Weights of a small mixture-of-experts language model, trained from scratch on English Wikipedia.
Size: 14 layers, width 96, vocabulary 1024, 6.38M parameters.
Experts: 64 experts in each of 14 layers, 32 squared ReLU neurons an expert, 4 picks a token, a sigmoid router, a shared expert of 64 neurons.
Below are experts of layer 5 (counted from 0) of a mixture-of-experts language model. Rows are named router (the router's row for the expert), up (a neuron's input weights, with its number), down (a neuron's output weights, with its number) and show model dimensions 0-95. Each number is 500 + 25 x the weight over its row's rms, rounded and kept within 0 to 999. Numbers have three digits each.
Before each expert's rows: "gets" lists some tokens that make up at least twice as much of what it gets as of all text. This comes from a sample of Wikipedia text that the model never trained on. Tokens count by the router's weight.

# expert 49
gets: "v", "f", " f", "k", "um", "im"
router:494508486510484566508507499513473476536488491488536476511499532497500561491479520540509518521501507513487483501494501453507464501481445511527482490507517447497521475522471485488486532464473501488444501548517476525481514504546520504473532473530494488511461503505458513474466502453505538529
up0:516501498586470469507506455504458510522505509482487473477506537494465518512506492530482524497505503474500555483503489527497517487488500513531489484513503454474517479493481517516490503502480514496471453524489420513508505503530549499487547508516507499486483559487517520490464471476498523543
down0:493497468442462489494509507482499528494479508485548494503524508494516451483552494499513515538464493453505472518445513493477512443521545471527520509529499473505515519442479475538509477516526484474520508507496538501498533487490508502502502551491523492506508470457470528506522528531513526504
up1:500570484481481472504487500494463464541530483519482476513512507479508535477472560526473496496485481492502466490504534465552509508482497511519426492513488507512503525473461458475496522502523511507487506531518490509484489498557492481458488524492495509451502490461497517471463474472516530504
down1:491526519517471490488520456498515521480523501512503506492459477481491501490489568501503452550508518522507461484492513488541517450492504530503516509495548463486454490522523466461475517464531532496470454531497516529511481520519539499503476515528470506530524512497510525504544514551498482505

# expert 47
gets: "ur", "an", "am", "un", "im", "av"
router:499539479475467532492484518515481448494484500545507470500495565484496504515453521511508528498477517514490523502528478453538476479517462495493474503464547483508527510457494469494476513475523497487473505536543533555516512500478459547503517506496550496498452491508488491506488495464508513502
up0:489498485500524480467497518537466450506510537491489492529519497492491453490508472476525535496529514484496496517503515463511476489485501442516530471506521504508513460468510483483496458476517481498474503533501536500467516485484429529505561495526511494455471469511478458463507483471478538527
down0:528470478518488490535552485496459497481465506527537473486495530521484507477488453492543490532530530511485468485510523461545526465499485494501506497515513524491466509490490536567524489476494518476488487477465511543489462522495470499524466468511493439514486496547488494513508506512465525512
up1:491497489464482489516527524498513460465461519524467517494471518479468508492486494475504485462487484527496504527536525537502531479490501546485486493429527531479489536490473526500523520486536494484544449517522490537502493571508467473506520504497545494497467526472461469487512488509510488498
down1:484513502511487515504464483528498533477488501495516554522461520493503483516501496458494506495520515543537484472472532439519544496501496497504476543496516560522509550472536484497520488491501465521510548515514515495491475494459504497516470503491483538490547543488465512460544505514522511536

# expert 22
gets: ".", ",", "\n", "\n\n", "\"", ")"
router:500555451530507479453536487544531477532487490531501491496534493483486539520485491567496534482474501488489515530459499488479488505501498480538468527508483490489504471490523469490557521485479522492460458481507510493487468516506505516479493516522517501493508510500508507508481448474436510547
up0:507527500475510494502494479490519493522520484508520464497588474510529530513487518528538494526508517475504494498467458518508490517500499501496520516522500516509540470494485497464550545457470500474436525515495529549513490473518536522501518472525482495482507500477491477508483529466475495568
down0:517450479474522470512526549479487484489561497485518509507481509492527482508489538495496489519472480479497464499495536476500511480548531498525460446511492529509542539531503487477491494511470514498499509511463508481521527475488503541541489531523557485503476506453525547546515524490491507492
up1:453538534485516517459495478496519485480496508546475545479524489491509478464492507531519530504558510445523514506500497491480462454497498478515521485499497498464482463515497450489510479528542487472510483486507500440484491519485507479475472459454532463483496521471480497524527530486483490481
down1:537527514472498464474480474467480499489525511487528485496471555506501474534491499508484479510461464458510470506517567467474508487510431502485487519507521524521483480497491500514518496515504505542544476492531485529508536492479466485514472466509461503505468495524488527491481439506532500462

# expert 48
gets: " ", "–", "01", "-", "02", "1"
router:482540477525541497534486536499494520490479503508552514509501495507480481505471530491473471447532544479519483514512484489538460476518502494495498492502513493498500481480476527501507517513496517495502517546516501489490487557464467490486501458469565451522463525508518481538505443491448478497
up0:466511531569502463535526503471475501476518531501522527518520470507493495501550494504467466436506477524487509528495497497511459482459502463468457516518480472528492541507493447507481480512528486529489507504529475497452461512484477489467499495537515505520513493475498473472493541486491491500
down0:498489504489428516531508526519516484517530539534487503502518491470505521498531476525481511508484511507512533536480509519514510525510515509444548489482512479512467496487508515520503461529553484563508520479510523496449476506491481553493488416501516480481490521496526474491495494516531510477
up1:451487475491498490481501504549482484476474509495523515502451459477497492505446465530509515460456509499487504484532494502539533481509505541532489521545523484436495535501522495507494537516498495452521494481500482495483477513503491512542572488504515494512525484470482526511534501478469536492
down1:485489488420475443503492477459466521517476515459517547513500513498525488506470509480525513514501492507528509496502545518476522475490485522481521489499498513507481495479520500498498494547470494486522510499476525464500515481518503489487496468486536514539459502538504471504559464473465544563

# expert 38
gets: " the", "\n", "\n\n", " a", " The", "|"
router:506530501522529479474530535505555446503493522490525518519524507497470489511487540509512494499492549457501476503481471420512502495543519526536503469492508496486504480485526497493463486492504496457482512492509476480496503507547468484506452513514488489522496514455451507537441523488499470499
up0:511498503537517534450471487492496485508470511487531513516514488524514503503415525541485482478502490560542486457516480469552470488506519486497485512515496516462497479513503488512502458502553488469470489532509482471490529508503477454486456515485509478488534515462523520510515485480474479521
down0:540531494497483469485497438484532517500515521517521515444486468545481493493526463471482516507514520540507507503506581520495512504474486485491509454472535514503512473486538468491480495487470482477482510497531450504528523509523533527523475512506491526481468503532468450478481528499499498499
up1:519533467472489498543482499510497486533476538519497493498504556461481520536498524450500492494512485537496514475502479476539497469490460469485460509486498484470557462494524495488529489469464510451475540531501510481477500523510535518495525480493499476536544498483514499519432514490502479514
down1:529465541482515524497487476501450518505526479487502479469494525540498485497480483533496515457491509479495535463492511530498536526511528530474499496492545442539488487516511471461486514539545526487541503509526541486516519518486523463524473532437488456523492509505514505512525519506470481500

# expert 23
gets: "ong", "in", "ed", "ang", "eng", "ear"
router:520501516514481485457535499498516502492506513504519520489511534500487521504492491475427495456516529483549494540491502514494492479494500500484494494567455504527488498501458538478482517526454526496488479538533512541556491519502495498488455529466507498519461482461478488493488450451501502504
up0:516516523514500516535485494468509509477502513561504513495545489457531518529494491484501505498521502485499516506536458565494475507492466488495481522513488546495475502499469495489508513490481460460490467493519550521523537530471487487525486533526510502533527511512452495498486453452475513565
down0:511462482489511502513520485495527553472515472503475498498503481475533506510488522481485512528484484424520546510524496497511488484478499461438522537501513465505543484508553479519487518504517494514521494516474525449519547446531493492514521494461508497537548502526498513469491522502494528480
up1:462481532514444473486528424514521496453474498467483515429496509539483488502499509459483434455509503492501500519529504507484488470506518491505452467491492517470481469491461507489491511499454507528515487482513479506520489501471473489485490501466493497529492486466489501507443487488499497481
down1:494501486483482463491506507494476498461513494482496456478446481490501489478507504525547504496569529492536497502536465516511497527470494481464501510510499508472479509524472490486472465485516465478526501521492471432495442489492535493460502538522524512506527479533510532532520509516494438509

# expert 32
gets: "y", "ing", "ay", "and", "ly", "ity"
router:547480498500497478453468539518533494509530534513501527484481536461474498515501508493456509465496494529544496501442496491495517481547476471510476522472446505499500478486512479472496515539470495500528514473489537500500511540513483536464536487466513479514459482450462499497461504477495515495
up0:524480500458500501504497515486483449502490523532498504497477531478518503502463517483479482522537473524478521449477511479509566502510490456492495522517434536472481451524534496484542530511516482467482480465504536512511482535470475483445505537482505495497542486521497489538482505497505486490
down0:509480490463512507494514499525494498514461434449480491488470483517459503482528470486483466499495451496524485514478522519541500502537506480512461530469500533520535543515500516461469483521484507530553517514431517468525529484446535513501518505512511493494523485508529507513504493490526512477
up1:508462491532518483494513534515517476458535540514536510480462510477495489542508463487478560493535520500491504469489497501521525519482490557530515533488502495483504489524465494486570498504520515483542529469493487521489455518490490459497513509467477496530503505467518509507527525457443509501
down1:494510467528488496505506484504455526526450536549499545510501521498523461501513502529493457488499467492506500494553498501463440491498524492539513508504511511547510462505544482491504509512511506499460527463504526488511444462503486514477479456514505440511484511495524481483486478496533541519

# expert 62
gets: "v", "b", "p", "iv", " b", " B"
router:484522496506480513521517482479518508502495515484552528511507503500463504503513468468495517511507506488476513502477507478531450508556504530467470515521463489510512493508436541478491535502535512447478495538497518518490452521543487502463487477492554466505480529491493467488448491479533545494
up0:471512485508524476463474473455484523502480487486523489487523516460461482504502485478505463530471500458499519464506499490460497531541479555471509479507502489475477484494480494432477489516546495481482485515486514487494462495476474484507458511490494500482474532480498452548463533534545485518
down0:499469526512457516513509470468499482468491526474442478536508475492527488513547509505465530474459527485494504475457503496491452484479511536528475518483460488497538525523498461529514518490477521524466511490523470489473491499527495492478504527463549527560478487487512510542470502498518492481
up1:482520537481526490474495469491530492509450554517504477518498487474498514511526459512510526506472488491504467493487499489518495466516466540450527483484485467525469534469477508488466482453528505464476518529474488501480420494484518492479518473452527473510502511492509484500483484504554534507
down1:484524488513513531515469507455446458498507510502569532463516499483495462537497500533499509515490519487495500519483479463501486471517508500518575527485482525484514520498542486512474508507525549491497458506543493514488486520484461510556485493518462511494505499537479542493489544499483517495

# expert 14
gets: ",", ":", ".", " and", ")", ";"
router:499528480533533507509524478480525459468525541543546513479522507497494507524531492521478568496503533536487464502462524505477503491497497492465498479489527467483493522494476491495514487488513538480457513495475519505499508511517482544468486481510517510488470493430498497527455466511453479548
up0:502494490483537535492510467502509443489515550504497509477521470563491497524491511499506530498486500461505490508473466452486515480500509462492496455493485506490475500518493489519521516554556481499490526505457507503515498550474559453497491529518534487476517489517510475479460501511469504554
down0:543498476539470492483506495500531495471498451499484496458479458480526500500514493526472493484479478479502560478475463497489494543449470484492510455502456527495503520484520544496523512530482508502454491504481511464492520485524550550480499522501497484500493449526469461504509490499479544507
up1:495536510481490522485494531475505476451527530514459563531495508481497445521487501470485485510520476467479490523471518487490503498552490506502508538549521518485489510490464526471494509490441529462537522487492529490510529508512505521460516483465535465475509488516483499451519503523516482460
down1:487515482509493516475513456466526486527519434509507509517486502492455529514489448508468507507498501480479497526513527516491492447464517501501553505585478510476506467505495431499520529503490513512501530500515521527497513468469465489525499504487502530516497499513469493500498543505545547505

# expert 0
gets: "le", "ap", "ust", "ed", "od", "ount"
router:570486485497500545469516474507489494510467493513520522489446517433476504476505471532505516477507514514501485477489507504525446503485514492516470433547472495503490528532492521465498501492524518484496522486535514537540473526480479537477471510475561508500500479472495500502499475473508496507
up0:513466484509509465467494519507544466504465507503489471503421453495476500475493491509507502505506503452483470473490485500514461474495511489515502481536487481472479496525518461493500484526502516494508496503570475489529519518500523479511519474483545516499502498424476492509507473489557464460
down0:499483465477517530507518505527505509521497451510491525456485505488494505515484457498490469478481481463504527518481470520529538525525521456502477506496494531533449488461523510473485493521542534523517463528484481482498522542519471496549483513487443489506485501512529467465522450533492527471
up1:488462522503499515493463450504514501497500503506496529506498466526453492487518517505463520534555521495558484503525482517561425535492523511491507506523471512535485520519515502461529478498497539498497487491516507497492524503520494558486499472465525513521517498463473518524507531441501480491
down1:493532477490482502514515443505475523520517527465531458523444522498553516532509504444492486476522477487461475501561495507498486507470462484482482513495490492522481517517467476529504531467485457535538529506505471508467479500487499517521523494516502480474524495541511515530506531527464506529

# expert 56
gets: "e", "o", "ed", "i", " th", "ive"
router:513510495488486510510539494526505451465513556473543460438467494505497519543510520524497503504535474502518514518445503497489487487528476495509479531564499515466483465511511512436504501545503473490502512559488507480498480491517497523487495496481470453498504502459526490512482508508491468520
up0:476532473494513548514501538512452441504506534535496505493498495431471500503506489469500460550485510479455533487491487488479523531527491508508511528512447509476488455508486496497485481493495476499498529500491498495508507545489472502510507497530555475490442489532506480558508498507525472508
down0:461497488504492512531506457467509500496543492481508496478514454526458506476488537555485499546489481537500535489469504474509489447495513517542497482498463463480469500474521501525516462517501517509524497479470501546539524473488505512484531545479529473506464467469511486501512460519530465493
up1:508529491484518492471487486494492470502483528527541444501493472498497490531531481504498527491495483529513470512439470518510510507505491496430493536547504494488509436503481495499471518497559469523518524523535523572501486488500509525480484536528482464514514481484515504508506527542472496498
down1:476507498498496470504524475485535512514534542485500504547543532539498450490488468522505512512526479469467467489540474510460522480458512508517520487466487506527507499440470501490529514513496510500512487509491523495492501531453480492481558516501489541535471501472520552459483481485472484473

# expert 45
gets: " |", "\n", ";", ")", " –", "°"
router:544490459537497522475491468477471483485483521516494507513486534517514472505527475504480530500495564460529459487507493475546482494501491497493500515566521444478518485499523556506520542484514508463464473554486509485498464487494492507458485500479481511509517499505478479541503470496530477489
up0:494496477468474528548510426481457509537486481469505462480507512526507522509503544536493531489485528459504505496519530460490507497484474479466514496542522465469500501529512510535454528548492506504469488493504504483510466454485495514530471500507513508492523520483461466515465465475515491472
down0:499490501515538532501527463507479467513521477453493517486517486515488508475465470517496475490508458524493482508491478512543533535470535509434503549460520500521467473549492500507513501463472548474542503540458506477530531517513508494490492521506491517521486534532519507504551516508472507505
up1:478489479486541484483457476502477454510485487498527456484509525514538496517544511479461470516497503433533475507519492492502465476490518487506482490504455528460508500472517507501536520519503485503517507515517480515451487467503507509459526498539492534535492445477462466498508463548492483472
down1:517490517515477535530497510490524506520522510524455527528499477524474474530487454477499507469486502505465530527530527500513535478497510499491459520570515476521495521510494495490501472509563477454512520486518522454500493527531510493504504481530499511434458503533514471462498543491464507490

# expert 13
gets: " ", " (", "1", "/", "–", "-"
router:514506488521544477518512506532465509455480572502524506482514520491502516508508525529455494501462500461499483530461564503470476473502474505516494473513527440472504510483486503499506521524499505498487486473513444514500507519506487507483532455520466490504517545500501486557495448474475497503
up0:484472522523494474481466514510455478537478510486531479467514525508520516464488499529526504468530523521499489495477523499465483479514459537521464493451510491474486498509518519534509501491519570500500498476526484531502462508524528484520498474521508482521511557477496511533503483479484439435
down0:456503522463497512476507488469516508491500456464492524496496458499459462538507505492502508476489521483553519536490538499512513511517472503486548494490561521546508505499495492507513489470524564505480531548526530506518495482481503517461500499494500536489502508523488479445509463542541475494
up1:476516490477461481513479500503486502496475517569492441527500495498536479524502531472496498494447492457518501546499503512510532478549478508535524505500517511515484517440486480482526527494497499507451477464465505514528523535516491539450493517517489480499528489493526498538502462459512481478
down1:527515502516476491512488524502492530501535461471500492485499477486517507503479501465524512504497475474531476564523448520457474484479443527527527562508512505477462549537511500476556511508491513486497526520537495488515504517483505495517467521495474456501481486480506511487452474543484479531

# expert 2
gets: ")", "y", "a", "\"", "ion", "ation"
router:495491481482527559490519562560503475513504501550541513486517538489492512497536464525522496459508490494505491474452489488526500463530473500533500497483453492505504462470521468471511541479500502510492465492483500492467505515484525562475483482517501511525494476500474470511460493473482524527
up0:476504470519524497467510505543530471519501505466470487481529527435455541517506463502544478471490475481549489476527508494509513493502518478529529437437487499488513494488535493506486485463476499518506490473524514472504493465520506510466525498522550506517483479520488514481485477454469495513
down0:522474476452529499499523462473481561529499514483556525458501444491532471430488509476491525483495523511460518504501477502502499508526495483466520533495468481504559542515488502514548446507510502541477514485504486524508472515502477520507505514497466515502492473478480510514498507507491530513
up1:517493485507484483504500503513454497544493485487491523514505521467545487474514495508500526505527514481484476498507512501559440478504490490492501511544447480516498468491534500490501491519477529530492446483459530479466551505490529522482486484471492503535484492495505456454458471474545491556
down1:502543469453469475519535496487520525489498483525526538478484524501470462548499518510512469485473480530509467456482506519533524540542516490568458530496524516512525463491478480502532448511467499531492507499504473496460478488499492505454535514518507496493502500495496483514503462535515496530

# expert 18
gets: "al", "il", "ad", "b", "ial", "el"
router:538508470482493509492506531592522482510520488535516506497516512494507511505499464502513493519490496486508443506490495502589506498461489473478488486482514488459541478536498508478490517521503501447487512531536516521535456487514524508492512478515488496496509481516478462482501446465492461494
up0:527504456505518504451444502476530508530488511518461491481516490525493484511470494490524522493525536463484524470553519499520471507541541540480480512517536488478451487499449526498478453478499504465479521516476528525487534488491528508468465469481501452482480490473503531499492485516510520499
down0:498492531459505537523501500485517473502490516465508488458501467512488464493491484496528437521473478497522505491525511479476497485491520517432492501502516509512477525537497552493492475449541509476548473497487491462539520506536469497518505519497503455523563494510516468497514480511540538514
up1:461472467473502506556527490481489465512487474477527500483499493526491474522511503502479525513503480528533483471427476502537499522472521488521498489484519484505510459514505490500481487476489497480477506477536459463498504519466508493522469494458446463451497494493480459471475459544496474459
down1:537487501474502522498550486463545494488507487500494442465474518531500463515474509534481482505509478514464523502475512467470536503497477550517513550529501552513503516481488520457459512488492478515503556508507478523459493475460526494488498485499449518507501513526533496485488481501521548503

# expert 15
gets: "ed", "ing", " and", " was", "ly", "ated"
router:528510503471481511485514502528530498460519512496536487445451527501446497500469500501463524493527518509497484592487520491531513509504493452505474480509474490498490462501543495471472527491501509484512531537491521510475491525492458505490531522465544471501468489498507496501472466480465468506
up0:506517544466463485510491470482505486504528473490512469497451488481514481483478467470495475498507500439505472488456519483419465524498521494511488468472475468476484500537485500512504488493491452507484505519464496480510496484435480509458515482479518458523482484480507459529490472505495461499
down0:504503549512462474510510505543464525501486487485485509517504538551515521507511471483469511399494483471486499466506494509517544514487511493505479477524519489499483489483533479520482473524500483474491500569487504498468480494535495487479493500485443502430493514506497501495505513452507527496
up1:485463482491534479476455488509515507451509510471487526486513519472484497479497511466466487508533504482502470533483459472522485556468501472527512517539525493492473497523480502484506514515511491448494452476472492513473546489530470530499471467470476445452541521487507486505528519467504486484
down1:524487489462488460492504537515484465522565497472496436484502488510559484502485504495450515489509499536499487512493501535477508457505526527483483521475495512492524536483523482480488516465494501505458486507527542480499523471458448517513503504466548488537502544503528500534498512505502541485

# expert 10
gets: "-", "|", " ", "==", "s", " |"
router:511486484494506486499500521544507428437505572578512496448502479528479474485464524486492514487480532515485476487484540515511502509508503518520446519519462458451506491503499513488482504484495497483488475497487504478551465486543499515485501506502513468535518506486515500485503522495519509490
up0:449514519508471486471521520514467490462511498506549516446502470486499463511473515518511538499492461496473460466485510471500495504488510541551434527519496446463500482471481514488477506531476516461476497492480481488500468522510519509529516505490454534517504520516499502468514451485490522487
down0:451480554478518511482509498520488498549496475538542476506502492508515508519511481474497494483497471464518548518476495523486458534481470502416505495498506530474439482487509499520498516482522477515503495466527469491464522514507524444515505540504467499485512483537519497510495454490471515508
up1:480438479513453503498474524490469457468519537497442502473454467484510474487499486520489480534489500518482447476470519523485506506500481486468469528487493491516520504487499505481492508492473494451484458484450476478517483511556479466474442508498513492524493493479467471496474469493493501494
down1:474487498490500469482498488461468511533522512531505507539500527479539494485496546445510506467483507510499482479494485488456493530519483488580465489522486494487522523482512504507533467486505538520480463511501464494535453488504468526504498507546510478478510508526503482531528509449524491437

# expert 63
gets: "t", "a", "o", "an", "u", "ra"
router:498500473521529543526476497513504490465502504485490468493476515522491500539503488488488501522466531542525507502521501509478486419492488502541459510511488484495505492528460461492584495503528487496495491481477509486534453483510509547494520498466534425510498502477500484494504494461533504500
up0:480514475521501504502469523518464465471508481486522501480504509510470500499517492481490477540515509452541471509522473539483473494543491498540479522450509542480535516495492489472530492495539516490542458500458501503543453528552513492518495483458519470533536495516499487512495443475494493480
down0:499517530500523532498474468445461485499530494518512538472525487532492463460460496475475456464445479475476493492519517514507452478491524523534479489493498503438488493533517482516536506522511484523492514460494478461533491472481514517488503476532507504465478490489468509471536477523532489517
up1:467530440528488491502460523528515484477507529483442496564477516481491492496474501458530481481484475498503479477515494492491495472490501515507493479485501542501455513518521435470521488489502501515465531461491518462512448484478458482467503494509497463499512513481474489477496491440496468500
down1:530502511490519506472460530493476474470507467514477497505465535527504503550494512484513476510522545530461488480496508539569531454476465511494510512506483518459519507461488487515494457531505471523524483515474505515519440503502487488524508470498490519504512491539476457475495474523495450533

# expert 19
gets: " the", " a", " The", " an", "ian", " his"
router:510568501510493481475519518507509452477504561493511507509494531511478451486485512510504498471530498483494442488526479485501501495543487491498473447492506516454510481512526507505487461518509502450476519495493445501576504503529493545502485514493503469512482514437491499522486522480483490508
up0:497534464473543528505482494527504497471504494478545465461519541506508513495494518507489530539505509472517509495513488475549481459494494515501472478496506466527542480498501469521496539497503528438503513498540480488528511542508485504415481530487528493510488535495476481498491511458490505548
down0:496461540543518471459482499488536502535497447495465483482505537480502497485509495481513498514486456530527473499546523508516554536505501471479503498551474507481510493461523506539506495487467506551496555470480499511485512521463471489500485473518511460529540482485478481499474490517492486462
up1:470499530490523505517488484491513488508477531510462495502486491474554466492490491514527507528509503493520451504507540487470520501532504515480464465514459484499508484492507507475447488538521552457504551477479488528510478472489487521485489456548522473480514521487539470532550504490456464475
down1:480510455517492495544496468501498504506515474499514559553480486545498521474536473479539505493487491495481518548486454506535519500505450494517541546486518495475471515521533513488488518484506453509457476486527507497533489548500508498489468508501471529537468486471472500527499492536527520515

# expert 50
gets: "st", " st", " d", "est", "ated", "ing"
router:518515497532499543456538540527463504494513494513520472490495524521465505499538516470505514458516523555485442490482496459523492477488501523508481532481477494527512447513440494486499488502469484482541501536491480498475537499465518514449526494508505499518470518474497485476470483479466502535
up0:516539508551534499445482501497493503469536503453506469479548532506467473503523489455542492537533506502487488489500486499467469499494542455496502531491480510525524482552477524504525535511519515504531492509477493527512489530494532521474476470535532469508465516501500457513516484500473525472
down0:512496483498516507479506456465469483468480509453537475505505496487518541498513499497500504494532508516533503468524524492549503531522529533474499523530503534499547497506453499524482485463519487496473512505484493488477540476454508424463547496482496480502517526489530534530506472519522547525
up1:533532535517503537546500507500475491508517456508455513491471540511550537501539495490520563492496545514491498529485460504513484506493534512474473499477467514467534479504511501454505515489474486484469532500534472499496502497504525538478520541475480445481488529493495520498518501500503542543
down1:455499509500487461499498500481532486498527502514491459509494492516489480460528482471494493527500482472528471512532481482493529492468469522501568506487457474492507535460502508488516484520451525517489466469482494443531500551485487558491460483541504503469457483498497467526508490485532496475

# expert 59
gets: " ", " (", " \"", "{", "(", " d"
router:494509488454538490495481551536469430468486534502525492494505510514513504532456527486495513513490527501503498539463486493480485495476516473511479488496493473475549497479461487495553512504489527472507471506505453504492452517504469485491528483474510506530474542511484496534478426506489486520
up0:529509516473521492506489560525535521469518467459507535494499483518489544576511480466477512514495527491498498487498540481518524519515491493501519480525496475521493529513476472496489507518510502513509436511506480514518446529560501524530500484492526492564513489477489475479497499519475451509
down0:489497512501514428473493503478510453531545530485458521515483443484507514441491508540515503524510472467525520523480532545517478453485498499533532497466515514512523539499482501482501501490504488488491524454486503489520545505455483531461507517516476473510509527519481528497517489533524515492
up1:514525530549509474482530505525519489469489523505513516475469564499490514512509533497490471490525537506450494464506454525499482481492512524542438531485500463491523490470476482476455482473503482474490484510462512495481535508522537462511476463455501487503501503528532524503491493509510467456
down1:511504483479507520562509520529533470495473491505499492529497472456549471512551494488509530495534454517521477529461528474505521530482461506489474463519453533468503504486543506509502501472507453485517495521495496511483481507467495543542478492517487544506526492519514496511478497547529510540

# expert 21
gets: "ad", "ain", "ant", "end", "ian", "an"
router:522530469488484507492525503516472484503475526496480494481511572490504486502429478478534512460536498516513473484519492468489496484521507513500494485488498499460565465513473540481496470524552485479507507504537519509492523489501516513419476520540509485512480493511509490489480516458462525498
up0:522504498459479511486506536526504531541477514462457476529537524504504493491442493440507509460563512465526482522541506472469496451525517485479494480501515453483514463501454498485490495528501520471504497500466481542506505472500509522483450506487491479478470501467499478501517489506501475515
down0:495512460503472515498510470508504492472553519504552517517513535491517499485490505539492516459474509552475504511469509497532525534493562516474488529477504543458492517490521533498525474488540498499479506502537459489508475517524494498536500546454474506513529520504495547490477547516486524536
up1:535504506513479513468523474488464510509499507462472514452491543470495457461448477490495502463544505518507519510496518527484460504510531447554444508485488530513482480505525517533500480488512492468504472507560497493498478509494487536510480475516526515515521487478481497496482550463464517520
down1:489478491539492532499502488440449488525470489506514478490523471495411556474473455513477495523493487455500506488475493529518491503506478499533544532494489483492503520514508505511525525495487465522473485497494491502520498513489508480443482490528511513485527495486533499498529474473554533460

# expert 42
gets: " |", ".", ";", "\n", ")", ")."
router:530525481563499469462500454522489481492483501504484478524510506511503484529477477543469538481502560456540486531497538470515496500479498458540481550501466478496516445481533498499538480492486496504446477503493497472490453504482529505468473512486520497510500512506492490529490489481464506489
up0:514468467499540523482494446508502506513475539488483472460525489536464475501507531480502492517484505477526515497515537484507531509517487472505486574510515510468467549527482481532485538472462523509492521447479503524520501504542459487485470487471490497509457492513497481508485440496495510523
down0:481518521496487482474479492447502491486483519490520495481507476544522468492522505482481510495484517496500526536532541517437495507477511456484494527501483442521547502549525503526509457484499469485510515469492504501493503512475512478537484500503546527542462543503491510564494557488502480498
up1:494478499518496491497501525496523495507492520467496503506505479482511491462475495493534550487465516463493480465503496450507527454426512470455477541510505456508506504490500503445537545477488467466476441494488493492518483498521519459462482529503518497495480513487531492474545513492457500489
down1:493470498540479514496494472506508519458498493476491511489511541508491482476528483539516448511546474512478540469486509552479424524518467500506553484480550501507516493502532493549527477511465543497458526508481524493508483481502496507519519478458498505527481481505503518512495489498456461497

# expert 20
gets: " and", ",", " to", " the", " that", " he"
router:486505476535517497459531536475485503446524516502589505500498509489421523494515486522489539481497509494508490516460480490492493509471487458486468484535471502496517499472491485485513522481488501426491523479489523468523506526485469524495483511502512522508508502475493496533451504479535532507
up0:512499479521499515477485528502567504469503586500535483470529472461492529491524506517506492555469490459493499469470509499513490492480511457465529501556486436492485490484497463477494468468503503469549514486475518488502473507531499502495502482511475483498471486508515527494489485472527518493
down0:461499447493491492514510488499509513521488464497519517485506466522519455541530511501486587498511500483516477492448562481486523509548512483503488521440530478476496481501503458489474521471529529512512491509484483497493529544484494517489514480482519489530495530508516520509517455531465482488
up1:532471502514527472492524490454472471484530482527523487479492474480517493485490523517498505455492520497521518490495511500574482454512481480502474509490513484527478471462475521526471529481473488505451529529519490472491487545512457528528534530462511553517507467485489502505489473514524557499
down1:530505524468535531515490503464519472503505520515499493466499472473514528461493513476476477434504459494495476480485438449544495486534542506541492516541477493483532486525489524458454492491464492519511516508516471523510531502522537491523489508514500461474538496505502500507524463531495482492

# expert 9
gets: "i", "c", "a", "o", "e", "t"
router:530485470508514499504510473539489458494481552479506476473485494505466514503544478506495480511478493489574472494522513501484507490480518500489490524528512505489482511517483488472540558531510516497499495476519508540476430494535497552504517447518513455513496488472510435514483486500512470488
up0:531472487470478504506488478465511470497464497461467502499538518505481476504431478503486540488488488488518483482538509515469487521488476502480487501501545473523480520490491536515521508489523498523471432440495512544522468547493497490498529492477509474504485501485527425538484504487506479497
down0:497503536496494470534475535520470486565558525509502515507487471532474504503458473511513513503445506476544546498483521500483491497515493492500483442534497515502534467519495511503559476483508516525504503447515486505486549458521472490495488501486531491524533514498527521491469483525487505472
up1:533470492526504536482531494504513490475468496531507500441507518459492518513527489553478475503520513474483498517485475542458492485470468482496474511510509487491495504484507468493537513466510498504513478460516497536485416502509496512478547488513479525495432503529514472542504500540523500474
down1:523489540507504533503478548488483478450514482505551502514497488482491497510503509510522477498489497486496546496507536457509479541500514530486510475444440533554514456452495490494477510506490501490435489512480487507497518486493497469499502554532497499482493539495498499524479522524530534547

# expert 36
gets: "ent", "ed", "it", "ial", "ess", "ical"
router:532513496480508501467522522511519511512492500524534489467481521534484498487488470529507495506472499476508448560499474503509503461536471492521512441528501488451522469519519494473496502471511509499476524529479521510498492514462476527479473514559516487499502556480461486511499429448487490497
up0:556447475498504466473506503506488489519499491530523474508501470519484496511492496505507453462522480482534515492518509476483537481504472527511483525517506529432578521535505478488510503502477539515493498469508520524452492490502464458472500499523546510506502475512473506498479486464501478556
down0:496525475472473566518484455486515505525491440516482515497543463498502459474557473488504469479503506528480536477456532525527503536484514489532474493497461488510538509509519495502487487478508486541482494554482508499521510497489527508489505488508500563479495479516529469479523467470498518481
up1:519525505529495512473523504533501499485512491446513520502533500536480498484481509538483528543493481463465479502464483492501485481531473457523518501488506493487528551472512473502469497493502511511530445489511529492513538463490538530490463489517502497508522536477513455473429490467480454477
down1:530496477470492506557457493495500513484469505523462487412490511460498503526534503525508469503460520500507514538492531467510494510531506491470524502496482500519514514506484462491469495516510509486515503482492528485427510535438470482512510523519474500489513480474515499505493552548512482485